config.toml
hidden_size = 256
experts_per_token = 3
routed_scale = 1.73
balance_loss = 0.00385
router_cosine_scale = 10.0
init_std_router = 0.00701
lr_router = 0.000265
vocab_size = 16384
norm = "rmsnorm"
learning_rate = 0.00335
beta2 = 0.99
max_steps = 3615
Below are experts of layer 2 (counted from 0) of a mixture-of-experts language model. Rows are named router (the router's row for the expert), gate (a neuron's input weights, with its number), up (a neuron's input weights, with its number) and show model dimensions 192-255. Each number is 500 + 25 x the weight over its row's rms, rounded and kept within 0 to 999. Numbers have three digits each.
Before each expert's rows: a language model's description of what the expert responds to. This comes from a sample of Wikipedia text that the model never trained on.

# expert 51
Description: Final syllables completing common words and names, such as ogan in slogan, ayer in prayer, Orleans, overy, League.
router:497493446516513508487539529529470478498495505475517489525496507519522501485514472524464492516491490449556525464468505462517485505482524501505521512510489498518495526475531508485507528540531458
gate0:533540495493498529504503527527508503495466490494501498512502500543529526508502517533507500473485528463526492511480483500478549506499479535468513490514492475513528517544515489490424454522546493
up0:503529510505494477482489488538497470499508500494507479530509506509458474485525528486515500521470455508505550440538464528499478521486542497543486523501477527479448481535482522503501535492497459
gate1:498509483494525499469516547496474505477562533533530467457500485512518513532517460508478490534486489473542519505487487528503565442486475488471488476524516481512513533467513468468512474486526527
up1:463477503457486519466477500477518498483523477488468506514513499476488470519493507514516494450502489487484502493508517519532464496478492518480532497493543422457526468522486517530469473501502473
gate2:510500473485552500514507556512521500501515483507515506496489489479512473468492507505501495508509469496539510520447504510505529507489538561488518479484504557509493517499441506491544513548507475
up2:489510509490472481454508473509501494457476476493501506528526490521496498498529488520502493495496515529506489534505486483468466544543492440525455521513513466509504509517553493533434554445463516
gate3:461486523533507502501452550467509493515508478523482527504509543526486501490453512495476501473520513507506504499514527567507466512438514508507481500497478525522535503530549509509458503512516518
up3:481447498528546503490491507536482436472537481476505517502505509518526480493449484506546519504474516546476484470483536480520540471507497579527517524497503471473498495521545499525469498501480521
gate4:525502472499507493472504514469491466477520516507486496505580430516483486552491522506455502505476495505490521536468522507487508471486504507523543485505508456505471520524536502485497537500484515
up4:491508527501479552526492487522502538527496475493492487512487511428530492476484485502502509510453522545479496505488530506557535497486498443501495488442492528491457513520501506542509480517504525
gate5:579439498486484471509484488491427553497502548459528511481440499477514520500506495474480480503472546486503502512496489487490508536485533505514503480521509503502481535518537549476524464464525489
up5:473537518500506485532496532501536462508478489521470499514566466511482533519495513514526486494510506523465505478487520507515505445513494506531510505501463533501539460481429510510497520503472513
gate6:500485523526522528516458499482455516525472480516522454515515517480501485497498498501527533506495482499496489523485487521523531524497516521472511491517508502478498512487488518537523498522466492
up6:505502533485492539472499476534478473478472467488473532495493470513501513460475515527514520475471521515535495449554521454491513536519531489526495558501488518480437506475506440480520470513497472
gate7:452558529482481501499506522503484471506547503521468513519495567503498463468532537504494486488493524475497566451439493480539526506480490485526537524523454512510524464479462494524478437496512508
up7:520472501492467516463493470525529503488483525488538518483524551505508526500492490483458494484477510466531473500513563538503505484501453529435524475505462470487445500512488539445502548482492472
gate8:498508489519497494491513486517484482452538517516492537526510493491480547527462580514503492443492512488518530447505475492503467470501502552522518496500532524524491464562529485507502494505462526
up8:523489496469511481541509516508520496505479508516505463465479466482513436497517477514495527518527475532496502532483515484500540449506490493466463498522502479472475510465474500539526498496534474
gate9:512514468538498534484491471524453557488498528489504517524531516531520487502522467496531494486507518541497478456482496483505496511508480473504515497512461540479505491499454509479506492458527489
up9:509508480471489506520482522504459552470520519497490485530509488442504452486496510495574446489527487535507495431486479490483505517516473480492559490504480525501512493489451530468545479470465489
gate10:540560486496461492472541501480498481499488500504534499511482565513500528478505498505510512489528503499476521512520509504495490500511500489485486511486555535544504529510474484502521501554495498
up10:516480488465514501536479451521490536496530504476493585501485465512477486467503494571508508518537491525489470497507481516512488434501518465475468503468440505496495450471524521503479499492518491
gate11:525466501490547502505506514491503461538477517489442492533495490528490498493513513516495500461521448463472487481454543511520539482484473479517486521466472494533525511508506468448525515473523476
up11:471519468491468477450512475524492479518482503528521525551450501475487532520477469551498519498538510507466483495518463501487493548507532506470535495476495503457474482463551509501489493525524508
gate12:500490489476506518513491477479534473502523512503535483501479533529486505495508539529518508467496535476480484516465510506475478496494502457506495501512480504493561477461496541479430501489505470
up12:500463500499450495509490481520507491517507519525470511471512511480507514474513479508507492491519505463506542491468554499529492505509487464515500512483487489422507511504458523501491512504481500
gate13:491489549512470467495494478522520455519490488541523501514474529499515514504541538484505538465490509514496513500501494480513547536459533583499523499498493498521478476500469537470504466464485502
up13:483509503507480435484475567526516544574493505535523514512484501497491477508492546483507472460502464496504490519521514501532553524502529496506486533477457478512506464499486550480516488517455516
gate14:550490525501527478472514458514529524499491500534523555526489523502514489521475507501478500494522480520486473497505512495511529499520477506462489501463493514467509519539457513521513472498483463
up14:505482509519505440489507483524478436493514524498497471463515496501498486510491522519500460472543496487479479503545515513492482471492507504505492519537472499446528508478471489536466466504481498
gate15:487531507499514497477518527503509524466515450540540511546428487498477507467501520487505511508484465494537494522502502429474494510515484535508474497473472497524446532498579463483534491483505523
up15:493457485474536482490539509505479517494541500550489483536483498497447500496465472465509476530458508483516553463469514492474503512459480515511485556459513476541486525487527444491489497481479465
gate16:540509512516485466516482496521542470486516535497497459546500492548509511519469486521507507512466533493494530474493503524471511533512496495518544473520502475525534500499487504498517466492485487
up16:450499475535504479535528530495535514538495513509488496514495489511466553516468521505501470515522516472502518488478522527487438508503514452518553518486507523506485490550516517492522484495512481
gate17:476501535519514476507489512531491522520487501508514543501482495531575484477464478483488459496481485493503481471480500437486510475487482547516522475509511517525519523469467518466517500519471513
up17:465469521520507492512529498469490507500502497483505513538504509479495522471516512480507492509470539523507455505498486517543553510514485472458500519507499493515524495499519521512503490474490505
gate18:488517456517519532475509532505527484535453457502518493473473514520502464517486461481517513472479494468500507496530533482475510513439459489514471495510512481491515493507505522464510466518511486
up18:477540466540530533502506511509526459529447501506492489504466529502490496507497469528481546505482503464537526483481489525512509495513460476489508519484510465511517480475483507452481476502560465
gate19:524496521524467504507451526449493471537476457497563507459539537539470477548535500444498492499481511517424491539528505467466485494530502502507481511495507522529515476517527514470542516493495556
up19:539543489498509491484563490467511471505526489501516483484518510438468533517506489487499509494505502528473527496524459485500512507523502538520505474515514497537500491512512502475501533503486496
gate20:447520585496517495483495483492477570481496527511499504502475550486546521498559493497508510517533535461495410539482498556488535499480515533486457487497539514543499460547516543493512506485521509
up20:511462533502456495512501517479447500489482472506536498492476523506556489480519514482505493528464517527462476542512469500498523517532504493525433508472470401471473478536485497473457521503518495
gate21:484470511522503498526439487496516505438521491509532521481464510490491535581505477475493548526508480471530495493491492509499499498487496497486493475524489511541516500505498482516528493492494491
up21:479507499533512540508478511474496545490468507526510486501529479516494455492478539498509492492510498509501503518510533482473510497517524507498516486504527483491485524437544497506509482502501508
gate22:558510509506478494474497509545469524513526505484502497476509542517472499497513485496469552540524524489481524522537468502500504469483453493479514489515474494473513498552533486462484467489505508
up22:505476471461471537521455498467524467520429505515489499524478487485495534466491495493539440503469471531510518527540526500525488453466523473497462490510508540549451519489480485559518555492494492
gate23:497495523533478525475525519517478490485478503475479545492500503540529517545506473450502509492497547498518506495507499493479566538527508453504494548477543523513483522483504490510493524479493506
up23:487518490525493489549538498524431499479505514418489534510512518484480472503505474467522498450522510486511511534492499534505536562490492511531512539472545514488521506501488483500503512477525507
gate24:505531530473516543480535518520497488535489530505504468535473513488531511538501555467483533546541504512508475500468490459453478484489483532520457488480538486524541534512522473534487517499512511
up24:499493556550504524479489503487506483533493502472539496548494518495498480543477533469490493540523528505497497510500518462462481478496440515489459516461501484525557486506479513517500518496523519
gate25:490479494486483492473499487474521499529449517517529509513495462508520494513483455484506471479506529509500504477459488506525503474497514504508543500549520468536546521509475530548465489492531503
up25:531430503504508497483511503444502504489483481526514518492493483539490500468471484489498501479468510529483481477536492530511530531531477474504519507494497506534543541508486523507504494518546476
gate26:464515508508514520446503524425459487485522442540461556520473514498521517463453453537491481469472493486502510526454527500477477523462490472529503475508489484487508514509532470485509474529460481
up26:480476487511468486490502456505516503497465498477517466458527489495518478505512544488457491538518532499472529488486459474549529466494522501465526518505534482454526489534508458531476526481567523
gate27:529526494504484498481447488469518529515509500490518488494501532473504490541531557486442482513507483516501517536474482503503511505541469501528523482513510510488487498507476495496507494475537516
up27:480551523495466524476463505501531485464556492496504485523492540509474509489480549490459503468500493487506483512465453496545468499534471487507496552506473503492504489487527477492492481476542539
gate28:500510533522490511491473484508496515500511510466499487514476486470485498461486487505489496480483486533504542537512525512472540475459491524522451481528520534484464483536515516535531536498509482
up28:465480523469516514500439539482451463518488481493509497496499481516477458489481520514505499477472531506519534492467497469495490539489525495479507511477487510465540461468495461475497532505437514
gate29:498536519529522472505486467458514489562532476486472403496477472543572490481522503489479467532502488514507501509534520501481483482515511487493541491505510499546494514520509483506521523533515537
up29:488492480486542513512534521511516514528490496474506519493538425468455509472485498457487473487500461508505492496539470493545492511504512551530524486526541481482529509523493540467532485512546540
gate30:501495490529524533486494482521493461494485474524444466523517514505534515477538508483512471495498528491493503525489448508463546482491541475495498452465480502498534530520498482516513551501505493
up30:512521469516483456543539489529479487535513461471479504477500519522521504526502486528485494492474511515497524457519489490470475523483460500510497542519506436482444499507456488509480489504515486
gate31:501558524505528469508475485511543533498492514462490455482502490528494533517503468476496482525483503498494483481495497485511438506457489523473468468526494543469481477458528508496463531560451526
up31:514504501525504509509474469456490506451513510504509457491566520523477496510504462520481467533524489487508542496498492470509485487447522518516540523528503467474475502517473538513511534537494484
gate32:500485518463484516500452541474509568503516491508513505475525475466438450447481551507514535506543516497506515497499529496437523497541495537491517504511506494528527469484492503485507501482473496
up32:526499496519491492503510487487507468490508473496500499499507548462544520556551464501490494524503510511525500508488493455534503490495555453486493521477501539469495515568505474541525553525496541
gate33:506498487465550531448507527509490519469530474514484470523498523493465477506527479457533496494453476538488483491489516450499512536501433498497469483515538494522532535494476473509459514455513484
up33:504470458475460425471491537492515493494479515436481530489528468508503537482475509502480508535503504490533507520482485492491404541500527490484492491480496493522487502456449481561464529524477496
gate34:529490490527496505520492483470494544513527549516448498523476518495516474507514471502485485502487514496511478474510513515482476449469509482487484471493429503523505530484510488497510458508503521
up34:476548415516500510511497528542467534500536536517489484524475486541508490457514507546483464519492485454525502450504479521534462495499483453508497452495490504522518482471486457521455511544534495
gate35:506490484495487513469481488539464504522537521464525518481458493520505524521486488528459524497500444481505500481485488508491505542509489481531475531457495477513508470482493478485507519481488531
up35:524523490534455482507493508511504509494484431540498502517538497476478439407494547484535516531513525513531507518491470505549475455502489515507522496525481481483503526487548521507485488513496492
gate36:520519540514468526509538529496457503483486544459480505489501444460502481504489468479519462484492495467516500519526499524523511483514556497467499469498491473457498498517518501487558526491460506
up36:510526503534480506488550485463475485460496512478470508514511464515533505520431463484509481483489484466548522511525500516515473479539499476506500487489466470469407527508500490507558514495493493
gate37:502495489462461502544551533510493468516532469492518474448483476506537516499513489486502531540482515515521473454542468528501475475529469500512520502521489489494456485501514505472483423535502529
up37:497497477439515450537499522547494444507516499498560525456493515493486520524489504503534540513481486479511518507517450480535447482519447479510503512515528494472489465496514507522483494543504494
gate38:454494487526495474512512490508507471508518502521512507500489512476500544451483511495503470522490493500460452513474473456511501489486506488505483524509540512525499445509492470515505511495543498
up38:478478481492497461511523503551473503460435467496485521507498510575505563480523481452476499516501443497463483510482496505543475518511540491473496487517533495508472512497514487489530512486496493
gate39:475498492545493500504497502437538579525528539483494507470525516435506537524502503499516490502518463473448497512505535515476484513450480489501492480478467507512523535461499506492521466506527543
up39:446532498541496501491496463533452503494470571515470517462483508496495512497504523504518520490479474526483447517511523542507427504495489489484486518464520510526515498488523524533512522483517503
gate40:489519517526524490483510538511514481497489476465496492484500466486483511492512472507469522511540494515489489485501509534510466552518495573481490467432504519520525497495502531522511465469462516
up40:487520499532491492535531475501499476434465511521482502486501514512521539532469477512523520480495484468508488479497482513500508525482540490527486471505525505486529487515468492498462516503489444
gate41:496492510520523488489497452521480507490502515537508527509529549517503505502513476490535540501545469427521523520467477535529485520520486527461549520495478484515515475509525538493482470535495485
up41:486485493474522510488546512475490466428479519561513527528513497513510464508509537491508520515511506465501524517510526473506471496530497473514506546500507468554499470485477528500488505529488457
gate42:477472496469492520517481478507574527527525530515572510499505505492515530454513459520457514435501525484473548499469481486466505494522516481471526537500506507494495521460517511481487536478522509
up42:454493482524507497490471503520528493512475450487507503506457527525519459515456549499506479504510468497513514510513521505526537522525467496515485500502504500484525474495482485537496520496464456
gate43:477481469467515491550488546502535514500493500498528473508470483479533515535529525498459477501473513510478495534534481482536516471519491460472502495540477512494486461511481514513472494505469483
up43:511472450493507537487535440516493500476511531467506474478513521503477480487477516473514508499527504503514473532456509476484488492531491543502486522474491494464486504460447497512514548506486490
gate44:474495450470507473476512502459552498489541516447452476528487511492493505497498493495512511515504479510530490513481555520494554527469519516524497519516529526464472502487532497550563470516492503
up44:514485531513511518521483498514520500493442492553534530500513495502514514509496520522481503480466549495477459509533463519467462438537466488490494480518474511494500525514422516474486540458486520
gate45:518555466512509516530515447471505454486505492485497485527455514469485492523502484545504527515546525487503529474489481459511485466479514497514491546505489526507499511518560470506464506503497503
up45:504507498456514497484515454549474536575486524509481510445519483527518535522500541500480466498476485521492502521529504513469534509526487464488501495457560489462484522497477515465516472514495502
gate46:536443513494502494512513506492513534486554525500491485490443476490467478499516483482528485523484449524477498461498541500486520515480482508518512526478498494495523496545510521562439483488511508
up46:483429506495484505536488517523475492517489490515483462509561491520491517497523503558457461481499516516456499516507485500488485456524548526517477469533495530502510524472508505528505522507515491
gate47:496491525469500516471491456517484507539490538479501508486518511471506511451461534515501485500470524519509486520500478498471524541502482472475514471508437540537548515465480473514494502492459575
up47:494487505524476486541519533478523517487530451507516537501468483462447500486510500489469526448559484540502510493520507491482513460542522502524494517477537505495469489557502487485495518481513485

# expert 36
Description: Country, city, state and nationality names, often completing multiword names, e.g. York, States, France, London, French, Carolina.
router:467468483449460513504542541490439499513516508497529513509504476513492485476500472509528517504549486490529498494455546435502477513525494456517491520468499494500534476479518471499507527524493432
gate0:511491422485510511482520488498505457415504489476512477481515506505506485439517491493491493493494500494512516463517519505527551551517516510528484486492498516516494534486503488485440475505505517
up0:503493541493521501456483461525555510565469497513499518521485495493520448550531481523498504499503501506470490506488500493504486491501503472490492484496482475454511506492494486541504520540500493
gate1:529517498536478456531470556543486531500496497519463496460500492555534538491517497459477506533511465507530522524502519481514473502503537513514497537495515516517430548450505508499543479505481483
up1:520538528487437506493502494510512483485446469488467534484510542558480561495512580480528474520496500512543509467467465468529491501529464518486535531536508495522491507502498504512465501505460500
gate2:499489485506543469503520486497549526516526542531483497476471443523539483446506473502547490483496519484501514516538530497446526541525573501496516485500467530506511477540477488515517478462502524
up2:483492519514486539468506478454479464503457502458538510529501523473460506533489537484465468499513477541471472498480484522507438459508477488510506505495505515496487514455513517523510499560514496
gate3:457507498509529433558496478484554502466495505512487499487476457483503525528484467498415515466523511481494503509445491512514471502462496535501505505478498483507463486534484529496514510491477521
up3:436513511513480483528497526502496491510530514484469501466495494475505484470458515470522482491531457505503512482451498521515469540494503501515482506556477503526493469549520488492480526548483494
gate4:442508513478481479481514486497468517501478523494492499492522544529532490502495464476513549461535513490489461481492516538506490524499513511482488468504490497501508511441574508518543429522457509
up4:536501499535487499505476467477526492477514503505512485498492491487461502513492526496490449518445475495493533492529472507501552484548486485494513507491507510516504490540426459486460524465536483
gate5:485499496530498477506489466512496443511540493507457516496493489457502508516510479507515513491490521503502503512530486495514527476451507476477511527538511503530517520511512482499500500518510468
up5:461521501480498485524481513508476538503499445518522487514479481518512494474521488501486488464487472498523515543530496518525531447509522482515546499471546509467473479575491510520485533521486462
gate6:510496456454453498500489508472489490523474522467513510533518488514567492463501531479482494494497539486485480481496510539498472453471486555536509495481520476523496522486534503488484524514498517
up6:540499484464441550521487521499482476484447489501528529465509494538520468479477536483494533473491509498490471478512493510497468487493499561548513508501511477553481467515554488461499503525532491
gate7:491473487509519466511535550559474505506484527497571499516503482494513540527460493507474488499535496486481480506541526537516488488505526544509498506478454485515513526508527441440505512507510509
up7:463473500493511462506501520530475525502496524487557500544528467494482520588502501491487469474500506521511496477574515508497480511498534531544495490483512501469528483531538475448503503513526481
gate8:479525537516507510476527501426477490473497520510519481533492560501532527505503529515497486490478495459492478543453471457506483465513455514487522507479464554494530504483515518472507520463516517
up8:464537469511499494511516500472513521511563498506487507511470506491475523486460557511518519492505506476497475518464489494484495463557491514545523498486539522535559473477478477546513493497534468
gate9:490530524501507497455502492489447550491490506510459519493511544525518510496530503441486505479505480494536464515483551513508522519517477515482513511464502483453491541473440460492494508501488508
up9:481490455477460537476456519520498492503503450507520518512495519473458474467499541507511491507513465507468504537555476504477496512475465506523502511542497508503546471530525497551524506552475455
gate10:509502526495509572491494506506480499466493517524493471524482489494535500459483466487502551509576534513486488545471460459492502560453503501473470505496493515501500504486483500452517542457513499
up10:495475526509495576482487507526503508492482503523512501521470456489504498469498496464531514470540539539477465544480485472475493550468510492480499461509486562508533480473475501503476528451509481
gate11:520507505555451503529503459523489499470470454510542518511530527475530507491511553479504494513495517522479487513531503491504492503493526511515494476527460564496495489535568498508460529518508505
up11:487472454523498482493465463498502520532484476532518457484544495504544509502478501533516559486490519504522498541496528517492455505470485463520489465484551499511512457529511499475501475487506481
gate12:514479487490461493506485539513502493481484495509504523502474541500503504530535515530537493543484477482489528500512524491475510503519509491507503495485505474513471454502521460488496502462498497
up12:474508534505532475514501510514528489508522470485504500525518460467476457467503505486455489487536502528502512500478541507516515487518516467506486501516502522492512529517496515510543520519506527
gate13:504500523496508502489499478510499506556491488489515493500514479467491478519498479547465504502473525517505477508497523478455527473545505520524500493497493464507470503516480524441510559482491488
up13:494514520509522520504502466533512482510457469506512486501490509469509515489493504511483490519509509499523493496504511485476506496504506476540518558514451491529493511535482487483474508488550502
gate14:540498505523509504516502492535441525470492528443479500532485543503460473484496540502454495537454495501469486471520508533537435516507550508509520484501484509483541447490488496480488533481497494
up14:543509530457496530500482488566499459452521478510497480513481528515514443569532549504528484493523528510436457517524462536502493480544507485461502464507506486529510426508493516456514516498473500
gate15:501463481478461457545537540470471521523521499533527478519529505509471517481500457524512492500488507490474523499487486470523477513507502492475485503507538499485520477481527491493499467488446487
up15:504454464438478489537530514472457497500490498544507528493501515477451498462516490512522510504501491501482529503492469457518494502518486471503481517474538486462532502492481501498487458504448487
gate16:494494502504478507580514509479470498516522483524502485486515511474506471510478497491525490488481483482506478499447481457521495481487445492542472467512488500509492505476531518478504450419520470
up16:541495522505476497511471503549486511518477518470466486444514475456525492506516502482513509506467513531482591495483473518534525488493490501517496477481519476501446483484456509511458488516517500
gate17:536525478504521511474557526490516441482525471509483529470467552503445540488490513515502478484522531476456494503469476471510496505531493526477526510480475490489507513464489506493498492496490528
up17:511474510461502491535449463505501519486471537534515522464503478478521483498509531514499520518499507487529505503498491521496476483486516504494478519492480505497492480536479526532454496522512495
gate18:486473525486496479465514517471506540555559462507467493502538462470518522507506495516460496514499544509469466546488535524517484499484534474525490500497481495507489486527491516495438463492495510
up18:486474493465483485471520508479520549530562465493484514489519488476517500520487512521501495504502542528494459511487537518533477467517499495529495517509509501524501467476505527477480481503490482
gate19:497533489515543480523506505481503499477528454487519510516472528435519490471526457513502469540495497515526500485506501507472494490482495480483494505556474532483517526496477526494509478472563536
up19:498513491539482487493518481505499484475518499485545486497463511462471502495483503530546537507503508520487507473537524519497520484502495482476535482543522498475529488505483521497460526467543513
gate20:543518568500482507493496483524569541492475498505504505501499532524500478505513492528465472528481515502534516482478505501485512551498486467518418498501458516489517474503523541533532521514513477
up20:515511596511483521512473500505562484514499497509493523535538527509495469540540523526498460514469508507552501482460475500452512498488466480528451553491498523463502486506514582503496554493475480
gate21:461467472544451491492523477462471506493540496489525512487456478524478513497488466517536493459546510494499506512474539519528447513515460500500529508473503517500567489484503469506490522466489468
up21:517516498493534488488500484545533518511484512517503511483507503478505495446506530493464515499477498516496484468513466501480524494557542524481466468491527520499466530509502511502514492545512509
gate22:501486523486549488491478469500475457489507517514517540523458490504460498491507569502470569519502481495477502521543482493494511488504519520479498472499489481455505509527508488481505494482484516
up22:523484526479548489494461491482456498480461485460508496502504495494527518526501517515448490535509488505540523514530480488481518547514488517457506495575512553498440501510518490494479474472545516
gate23:504504511531501550507532506485473529474511499493480532527503495463523518466493471498493513451494523488506508510514530530460517476447497491511454500483507431528499495498537502532483529513516509
up23:529518505479477507492519489478493535485497512509471512545513473471503531486490503490487497443481529503493520532525498519475535487504491519491431547504510426488500506488539487526468545509478521
gate24:493507475510480495491504481523490500507506549505512517494459522495485476484480496523491480444521469524462491462515498490484503526480485490468491472481510517510482466511499516496485493514507513
up24:514477479494496528485517514506480475477508483454492510511533484483516519507510532501510537501499539502507513505526510527518483548493532454541496501508579515533483504492512448488524533523542510
gate25:543549506490508467511446501494504522550530513522489497501522448527469515482500539505479433486526498482445495518544463486452517494488463477415521474520475501455531495461502487494533483500495525
up25:483523485494521490488521519477521464487521531527523502493499487494518430502471472537507515562479505552520442474492514491497465495505510503489517517513540448490471512501495486530489538469517494
gate26:497464491482504477502521546512514493531542540508450495522476495544479462466512466492488478489475483494573494508472470527560535501491481499481481501508523515474460490512481500516538527511467491
up26:465539527510494536475504502512484564554505511533488506501516475517501472528443465467503493534450453508470500512488494542521484509494516502523477497504477506523484491485524466484503549499482476
gate27:468476503549485502505524452460533497531511499473488493523524526514542488459492487519525511488514500488521506503496549513500523508526513521487483508530482481519490498519495516509499501486541539
up27:529500498512476492505481542519485520465517499523493496518518510490475521497505511494471476500489489482509475476514461519488502493466513507511511477520491567481472479486513495462504514496451477
gate28:481519486525486501534484484481538506514513534483483519499501524504487523555524537507518493502489513488481475526482513491486549487494508526509500553513487480512564468474493495528513493453465466
up28:515523484487495505484482508481468497507514470524508553510487489517485560510538532531520500488513481483498495502511486485483530521489524518501518471505487484484498493453526552509548528534494503
gate29:444485512530477479507453519547456556475505505506490504491481473486490465486521517507490505500522498498508506511515473521513547516548458500487491516478482550488488503508509516481494461505510519
up29:455541495501468466515468484511496557498483519495518493487450509532522490509507531493492489507528479536461513500525491528515519531526461490517500503494487543457486491493511464504514508531472516
gate30:491470513472525502532522509466539489501417487472511529498501525495509489494520476471504472548465518490499475508543522471540518486513501463493485472429461473486525546441473524529495473477524503
up30:472484495478497473500524509474522489504458478509530525523532541496531479479490480539510470533523497479461517484488499490513467544491524478491524484447480475493533506475451442515486486494506441
gate31:482471508521510490534494483499536536517514494456491473525518510474466511522480495440479553498443504504488493492512449538476498550529534502503516476505470489528521506519529551525476471489513496
up31:499515505525496537529484519505492546500497508503450518508457521556490493497448538494512494510496497508519531489515523516474473506502573497512513494472508432502514485531501506509487528517512508
gate32:517502534491527505515486556502515453523503511502442487486515481505484507500477492498501503502501508490487531481494536501515499503492513552502514495504487487546508524474515508487500505545505507
up32:508492529510517502495529544535481499466525455503454556493539463479453531494523522526506538520487484533491508514515497468461538538510521501491505508503474481476504515502524495487500515469503495
gate33:525482496456552510510494491546482503521489535481525496490523496513513548501498476470494526440479505503540505504544522494471485453482488518444489472523452514523486526542538507493486501518485519
up33:514502474500475525465538469522517455504526479544521490482501507499428499510502529520485497483533498471496506466514557509481443451497476480535526472519524470480511493500482469546485505537514506
gate34:487506457533486550484456513503498573525449467526610489497480475513491478479479495524496513512470515531461517500514532508510498515481498475535490531546505508480516490513531467498476496524510502
up34:498515530465489478556501462507530451497547508466430490529507499489522535550483496493513485520492439494536476463504476455514490498481526490489505493447491483491507478502469536482530502488523514
gate35:525493495503515522497468479515451487470532496536530494468439519548527471516479505522509518515506527480494475511501474481463550478488487510549482510515514470519563523500479483516485458488429493
up35:512541459476537479514568511527541470496457502485493497493513506487482551502513479505516490501486486525525504524517546498517472511498477478479506502478480530465449477497512500483514529506514526
gate36:504469533535482500480516503490533483528489519470496525511501483438503510465492481472507475502543470541508543497520556486502491499510491494542476501514504484503495510556471534504477479470488514
up36:481507479568507486519530491552539470476532518516488520506499517527539488535503471467520525465451576465499497490467499490496495494472475494489534464500538517514483518466521487518501503531523490
gate37:529506505498509531446473473537520454493528465484493496508514529470529475497526472507507575467456497517514497553462479474495517523537504464481444505439482526522450452490493499537507488491531515
up37:515498521531540522506558484497498506555479542525502518455525496552449470529494524459524430492483490494504464472513462545492515468472496501462515534535543495509468530471470516447492492489492475
gate38:506464502526499492518489542509546509484467472471504548472501520509522478504464527473476481471539527504469521474497500511501543491470518508500492469486538458508533508496544466473507510475493496
up38:484499478508501518524469439527508521510512442492515526481522511540428509482475507506497479519518469526489480485500493514492510485502511494519511480486531519486508508493498464494517522518499518
gate39:520497536495459510485501513541498498493534496519485548456487479516537493498544497478501473494489506453501515483496454450520481484474506478511453448487484505495490505557534498489496512504525530
up39:547493461475508498500511497499571527498520557476510482515524529508473483499484487522486523481461526495557493479494484484526519505481503531502488494512488477508470491534471548493512541498453528
gate40:510493518517468471494493483448510440477497504502525463516533483492508456496471481509491493550459515510497511471521545492501486497527506557488469496527487475488546522498481492501500515506537506
up40:482534505455507494482508503485513490503433523515470513502533543506542500472500495494481508471487514497498495506528490502482518491516493507454526485509548509524494502546499476508575429491493492
gate41:484501493470510529540521464509448510467484499476513505500555496518449500551517536499492530492505537521485459529507469478496502539522512477443487526454491515509504483516489493495485481458522486
up41:483515478464514544516465474490478513512530528494546505488484506487493522528477512522539554503556507496492519456457475492486510465470466463455488541492481518485487512531482499468499436487498470
gate42:509503472474487491485511531520478523477491524478535500514493539532495470529536465515509530475544514453513537508502519488475492513533459490506537513515523484505460454488504547492495515507533438
up42:527503521489479497477513528474508452473476528486490504502482540534473536519513459493511513493513466476548536535512498497532520491507457500520546527486527463494491498486462524507506473498497503
gate43:504539512485476503509493531542484490541496573524492461539504482506551463486496472494468506465461529474563498476490466468484503507530530469486527461489474492509492507505499497502482493498477493
up43:521470463510555506487477476457526513449509466486494489454462514553476523535527492520503498548562474523478487518528505539513481499476477506487495576487528503461504501492479509509542514508499498
gate44:482484535497490518483497538462485544488514455497478516476505503540488495471517481515533530489465484488494525493487510512465496480483505463513530483509490465504498533510482511471522489471507501
up44:508518446506484464469511485530505495500497515493480491528474472481534470475476496474496435489512491523542521483482527533538507575493511525512501493484504528523489472500509511515503482543443483
gate45:502520507510541480481533482521501482544493504491514451532515515559501522533493476520528526501480514480493516517514508486511526506515543507494459528499454533490506519483537498541528532478501522
up45:533498509475505522498520504505429473490511460509537438558481491541517527506499443487492470488448493525474498531446507482503523536535467508547542521471499508505525474501491490493497511498495482
gate46:432510482518488511547491502480496509458471475529552457408489502499464500533514526507481508518532495492514474465490542474492514481498509511472465500542462500452489485495518558502491521453513500
up46:448475532511525508510458510494490504529517517513497474510503505505521491513471503485504485518541489485493524495476478501490535473508462524517486476534528481516493537499467463502547530528519501
gate47:541496504482545496472582496476485516477499547508497515475530463490519465508506500490492540566511487520479519461457507463492486509502486505476492478515496523499504509532522460485517477459482470
up47:503469469485513518535455513483551474548486466481522496507472501479490522486445487509489448484534506480538496497507488476527489490517471513525513487508520491524497532441468534469475488506505506